From a checkpoint of a small mixture-of-experts model trained on Wikipedia: 10 layers, a sigmoid router.
Below are experts of layer 7 (counted from 0) of a mixture-of-experts language model. Rows are named up (a neuron's input weights, with its number) and show model dimensions 0-63. Each number is 50 + 15 x the weight over its row's rms, rounded and kept within 0 to 99.
Before each expert's rows: "comes after" lists some tokens at least twice as common just before its tokens as in all text; "mostly gets" lists some tokens that are sent to it at least half of the time. This comes from a sample of Wikipedia text that the model never trained on. Tokens count by the router's weight.

# expert 27
comes after: "\n", ".", ")", "==", "===", "\""
mostly gets: "\n", " \"", " (", ").", " pro", "["
up0:32 49 44 58 38 42 47 89 75 47 35 72 69 50 55 37 23 39 54 53 53 48 50 38 47 36 69 53 62 28 36 36 41 58 78 40 44 64 54 71 37 38 67 59 73 14 62 58 62 38 71 43 60 52 49 43 46 58 53 72 26 67 63 42
up1:64 67 53 20 35 52 85 55 43 82 16 75 61 42 41 39 39 46 46 49 43 58 44 67 57 68 47 70 63 27 42 49 38 37 61 36 51 79 38 83 41 71 70 58 50 40 50 56 86 50 55 42 63 29 57 08 27 39 49 44 32 46 50 48
up2:47 45 28 49 53 34 64 16 42 55 26 46 55 36 31 61 39 29 52 54 46 38 55 48 74 67 46 35 39 64 60 68 49 54 47 23 65 60 74 73 43 66 50 66 58 46 53 81 68 42 59 78 60 50 48 46 63 61 32 71 55 51 24 45
up3:62 61 92 32 24 50 58 50 44 59 35 63 41 44 30 47 17 26 43 58 30 32 42 55 30 76 61 64 39 45 45 55 54 54 44 39 61 54 68 50 42 52 47 57 49 37 57 40 61 34 32 77 56 40 33 24 33 51 44 71 42 63 41 41
up4:47 35 48 21 31 57 72 39 64 57 55 72 33 44 48 67 09 36 64 42 21 60 34 87 55 62 42 38 56 51 38 57 46 48 30 65 38 54 53 85 56 47 43 61 67 50 51 58 47 40 62 27 46 27 45 54 59 14 41 24 14 61 59 59
up5:65 47 45 55 45 39 29 60 63 38 47 72 64 47 30 52 50 59 43 53 66 50 42 70 40 40 31 26 33 56 53 37 48 76 46 50 33 52 50 33 59 55 99 52 41 52 69 48 67 31 36 55 54 27 24 64 40 79 40 53 38 40 33 55
up6:57 49 45 65 20 31 59 43 38 63 55 74 46 47 50 60 33 12 26 43 40 37 53 41 63 74 23 48 52 36 52 43 45 70 43 68 38 45 33 58 46 16 59 44 67 50 36 48 43 42 69 54 65 25 43 62 53 36 28 39 62 72 45 64
up7:45 35 58 36 27 67 58 50 52 46 42 61 18 38 45 45 44 62 58 81 49 60 31 28 59 36 51 76 42 68 51 58 45 32 52 14 79 63 53 43 39 24 56 35 74 69 35 56 62 56 52 70 63 31 52 40 57 43 33 62 33 48 55 38
up8:56 56 75 56 43 35 50 63 67 38 34 73 55 42 33 58 38 44 57 69 53 63 52 79 35 64 24 57 42 54 47 54 51 45 49 45 47 61 64 42 55 50 48 66 22 56 33 44 58 38 56 48 42 36 37 41 72 33 51 26 65 42 60 76
up9:37 69 40 49 28 29 37 32 79 53 50 78 41 44 45 56 34 77 36 40 44 41 52 48 37 73 44 58 32 46 49 57 43 32 42 63 23 50 53 34 60 53 55 63 51 25 51 36 38 26 42 09 45 32 52 47 59 56 40 53 53 56 61 49
up10:35 65 57 34 52 01 21 29 54 44 80 46 38 58 52 30 56 47 43 57 56 77 44 35 55 58 71 16 45 41 36 63 31 60 59 54 31 55 56 49 59 43 53 45 34 57 65 59 24 48 59 60 50 50 36 49 15 65 71 62 34 86 42 56

# expert 23
comes after: " |", " 19", "|", "–", ":", " 18"
mostly gets: " 19", " 2", " 3", " 4", " 0", " 1"
up0:50 51 44 29 47 45 96 54 58 41 89 90 64 43 32 69 40 57 76 39 43 63 49 50 50 43 85 50 29 88 59 51 54 48 38 35 61 28 44 47 16 39 59 49 37 56 34 75 31 55 55 53 49 43 22 64 85 48 46 37 60 44 65 45
up1:23 52 42 53 62 49 60 40 58 25 70 88 49 47 49 27 87 33 47 50 24 79 53 63 34 56 53 48 31 43 98 74 34 58 39 40 24 44 44 60 55 53 57 32 54 54 42 66 55 63 39 45 66 44 58 31 53 58 62 43 38 68 65 54
up2:38 58 31 27 30 29 43 40 53 49 78 73 59 18 52 41 39 68 54 47 39 57 67 53 62 64 80 58 43 07 80 56 49 28 70 47 40 71 49 42 50 26 54 47 37 73 37 58 37 39 47 50 51 42 61 47 40 35 40 71 38 76 54 48
up3:62 69 45 61 56 72 49 55 45 55 57 68 83 53 38 78 58 49 55 62 23 55 30 22 52 32 49 50 30 58 67 48 22 60 51 52 49 40 43 63 39 34 50 63 34 24 36 43 41 72 46 50 56 44 54 58 12 44 59 53 47 14 38 43
up4:43 35 52 47 46 36 62 60 21 42 49 45 72 63 46 34 55 67 37 40 16 63 66 62 63 52 74 73 58 42 72 65 51 22 48 55 74 59 59 38 41 54 66 54 55 22 46 60 36 61 28 67 38 53 44 45 49 38 94 68 72 62 46 69
up5:58 42 31 45 43 86 47 68 74 34 54 55 51 53 47 61 69 44 59 48 40 60 46 46 45 28 61 62 47 80 49 64 67 37 36 35 19 27 53 53 57 42 36 17 68 91 26 54 39 38 52 36 39 56 57 50 54 42 58 34 26 55 55 43
up6:65 59 57 47 37 30 47 45 68 14 47 69 79 65 59 66 70 54 47 52 10 55 47 54 66 54 20 60 52 73 53 58 40 59 40 51 40 48 57 56 30 50 52 45 47 56 55 40 46 65 44 42 41 58 64 37 40 56 52 53 46 52 43 51
up7:74 69 38 64 26 48 54 25 64 33 38 99 52 70 46 39 69 53 48 36 33 48 33 40 48 56 46 63 60 55 66 46 54 45 51 52 36 78 58 42 44 50 49 49 36 56 47 53 49 63 14 29 31 56 62 64 85 46 65 71 40 61 55 33
up8:56 42 56 48 25 37 78 30 41 44 54 68 63 22 77 32 44 55 84 49 22 57 43 30 44 37 57 56 33 47 58 57 56 47 43 65 75 53 47 70 24 45 48 59 32 59 41 39 48 63 57 43 46 43 45 42 50 78 83 67 30 53 24 52
up9:48 34 31 40 72 38 33 28 39 31 57 67 66 52 50 82 69 47 64 44 50 29 36 76 62 54 63 17 60 42 60 34 58 55 42 20 76 43 57 46 63 58 43 53 76 90 67 68 60 69 62 31 74 36 51 48 39 70 39 55 37 48 51 55
up10:46 56 45 10 68 25 78 52 53 60 29 38 49 78 62 69 43 67 41 42 41 43 48 53 61 50 44 77 32 43 55 58 61 61 57 30 67 44 38 49 51 60 51 39 56 64 48 32 53 51 28 60 67 48 59 61 34 56 73 56 50 51 91 51

# expert 3
comes after: "\n", ".", ")", "\"", "%", " ="
mostly gets: "|", " ==", "•", ");", "=", " |"
up0:47 47 52 68 41 77 62 58 71 32 80 84 51 55 55 44 62 68 39 64 35 31 23 81 50 27 21 40 39 73 57 53 52 99 45 44 53 30 40 42 46 59 44 52 46 48 34 59 50 51 72 73 50 50 81 21 31 20 33 51 35 56 45 44
up1:38 53 39 51 46 52 54 33 41 54 45 34 66 73 48 28 51 23 85 79 50 50 26 54 30 34 38 54 44 33 84 48 35 46 54 75 35 39 54 56 32 48 49 41 47 36 62 39 68 51 61 49 35 56 74 65 41 62 47 60 62 42 59 34
up2:64 43 65 30 38 58 76 65 49 55 57 49 55 64 39 57 59 71 36 23 69 66 32 32 30 27 44 65 67 73 98 46 70 48 61 62 73 39 62 49 49 33 39 49 53 30 53 46 29 59 72 84 37 70 47 75 45 54 58 42 35 54 50 54
up3:43 36 22 33 25 58 64 52 35 19 07 90 55 27 65 52 47 91 31 82 38 59 59 53 40 40 48 40 37 44 81 64 36 50 56 47 41 43 52 62 67 64 32 58 69 47 59 39 44 32 74 36 38 18 46 43 65 52 35 53 33 36 66 69
up4:67 52 39 38 43 68 48 40 59 65 52 26 64 77 50 27 68 43 36 27 33 45 72 54 42 45 34 84 42 65 52 30 58 74 58 37 73 32 45 78 52 67 62 45 73 29 45 52 65 39 51 53 22 71 51 79 54 79 60 52 42 52 56 25
up5:31 23 39 43 49 62 34 69 41 60 50 57 80 51 42 77 51 69 70 76 67 52 49 34 66 48 78 46 19 26 60 65 46 56 58 42 46 40 36 79 52 58 41 36 62 49 73 29 52 16 39 32 39 38 63 45 35 43 51 22 48 51 47 33
up6:38 47 30 74 30 48 59 56 72 39 14 48 33 48 24 38 69 44 39 33 64 50 46 53 44 48 72 80 60 46 76 44 52 47 42 64 46 61 38 62 29 53 49 61 61 73 48 25 48 31 61 32 35 39 37 41 63 79 55 57 78 59 63 58
up7:37 35 37 43 73 28 55 21 51 39 75 43 31 55 49 53 40 50 33 66 40 37 09 38 39 65 70 10 51 42 47 26 56 46 40 68 26 47 58 60 30 30 30 66 78 34 43 35 38 66 73 62 55 40 58 55 55 60 64 62 50 39 33 85
up8:64 56 37 45 68 29 69 35 31 46 50 69 44 62 69 67 50 35 30 47 29 49 34 45 53 49 78 65 42 54 67 70 62 52 39 54 49 33 52 41 56 27 43 17 79 42 66 30 49 38 51 37 33 23 33 58 38 55 57 69 61 53 62 39
up9:59 52 57 43 19 39 57 31 62 66 25 67 58 57 43 46 62 53 47 21 30 68 75 46 57 28 59 30 38 55 45 53 53 42 67 41 59 54 52 52 50 63 48 36 41 15 61 13 39 21 64 35 51 53 48 45 26 45 32 58 47 88 39 46
up10:46 25 47 50 52 36 53 52 58 65 27 18 70 81 27 38 57 55 38 50 30 72 31 22 56 70 46 59 32 56 39 41 52 76 24 57 64 40 32 46 67 52 46 54 70 55 54 60 47 53 42 34 55 92 54 37 54 50 51 34 60 55 42 38

# expert 5
comes after: "\n", " |", " (", ":", " by", ";"
mostly gets: " K", " U", " I", "£", " J", " D"
up0:42 52 13 63 48 17 59 51 41 48 38 43 63 36 61 76 39 48 47 84 36 61 50 63 53 48 32 29 36 70 54 54 61 47 37 35 49 49 82 71 62 67 67 41 35 54 53 65 58 59 46 29 57 57 61 35 43 58 62 73 56 46 23 47
up1:49 74 38 39 18 51 38 58 40 39 04 70 45 41 39 62 81 88 66 49 73 43 58 51 60 65 56 65 48 40 55 50 40 60 73 51 67 54 71 57 50 53 63 68 38 54 45 48 67 49 58 34 50 41 42 50 62 48 33 49 33 33 59 62
up2:33 41 60 38 22 57 69 31 50 83 25 57 39 52 62 70 51 29 66 36 53 76 47 40 66 32 42 58 61 47 42 26 34 14 43 53 27 39 59 80 58 58 49 46 52 72 06 67 66 48 57 54 75 51 51 33 59 44 54 75 41 64 47 67
up3:50 34 30 60 34 45 35 40 36 48 32 35 68 45 30 84 68 48 52 61 45 32 47 48 49 59 16 67 72 32 57 67 45 66 56 65 48 61 52 29 35 19 58 31 52 64 43 67 32 30 60 42 49 72 47 65 58 52 54 51 50 53 51 86
up4:31 68 50 46 24 42 40 35 44 52 38 44 70 45 24 53 70 48 38 48 64 42 50 37 76 74 47 38 65 79 40 38 56 46 44 52 34 59 81 70 68 45 71 75 47 49 63 40 45 61 57 35 58 37 34 24 33 62 55 46 05 55 47 66
up5:62 33 17 36 21 53 53 72 38 19 26 39 54 46 24 47 68 58 49 60 66 44 54 51 54 34 45 44 40 62 56 44 34 70 71 51 38 52 41 31 69 85 56 56 66 50 37 51 75 49 38 19 33 51 64 31 68 65 26 76 42 58 37 48
up6:58 81 67 37 22 36 27 45 78 53 36 45 42 41 25 67 47 59 52 69 59 47 62 54 58 44 35 47 60 38 55 27 52 42 46 46 35 59 73 47 55 27 42 71 30 30 46 30 33 54 63 41 53 32 43 38 66 53 18 58 30 55 62 66
up7:36 63 49 54 20 30 40 58 31 44 27 49 47 48 55 66 44 58 56 40 56 58 58 50 55 07 48 36 26 63 46 40 57 50 53 27 58 52 37 54 29 57 42 49 61 54 57 68 44 44 47 32 65 71 23 44 40 49 65 48 36 55 43 40
up8:39 49 38 38 34 45 50 24 68 25 48 57 57 64 67 59 42 21 53 57 33 60 59 36 33 45 43 56 43 43 54 46 42 52 62 40 44 35 64 96 51 66 33 33 46 26 30 56 68 41 61 13 77 54 55 40 51 09 55 38 30 46 48 55
up9:51 41 46 40 56 64 55 45 55 50 36 41 59 65 42 63 40 64 61 62 52 75 55 46 48 60 35 39 74 43 54 46 24 35 31 51 21 49 35 56 45 54 61 50 57 47 58 78 57 59 28 33 65 80 48 59 54 52 23 60 32 50 39 70
up10:59 62 45 40 15 31 47 47 40 18 21 37 65 46 37 67 43 51 43 48 62 42 17 38 51 63 47 40 51 44 04 48 57 49 40 43 46 50 31 44 49 37 62 76 73 66 32 59 38 47 66 56 73 66 20 41 43 31 80 57 47 16 44 60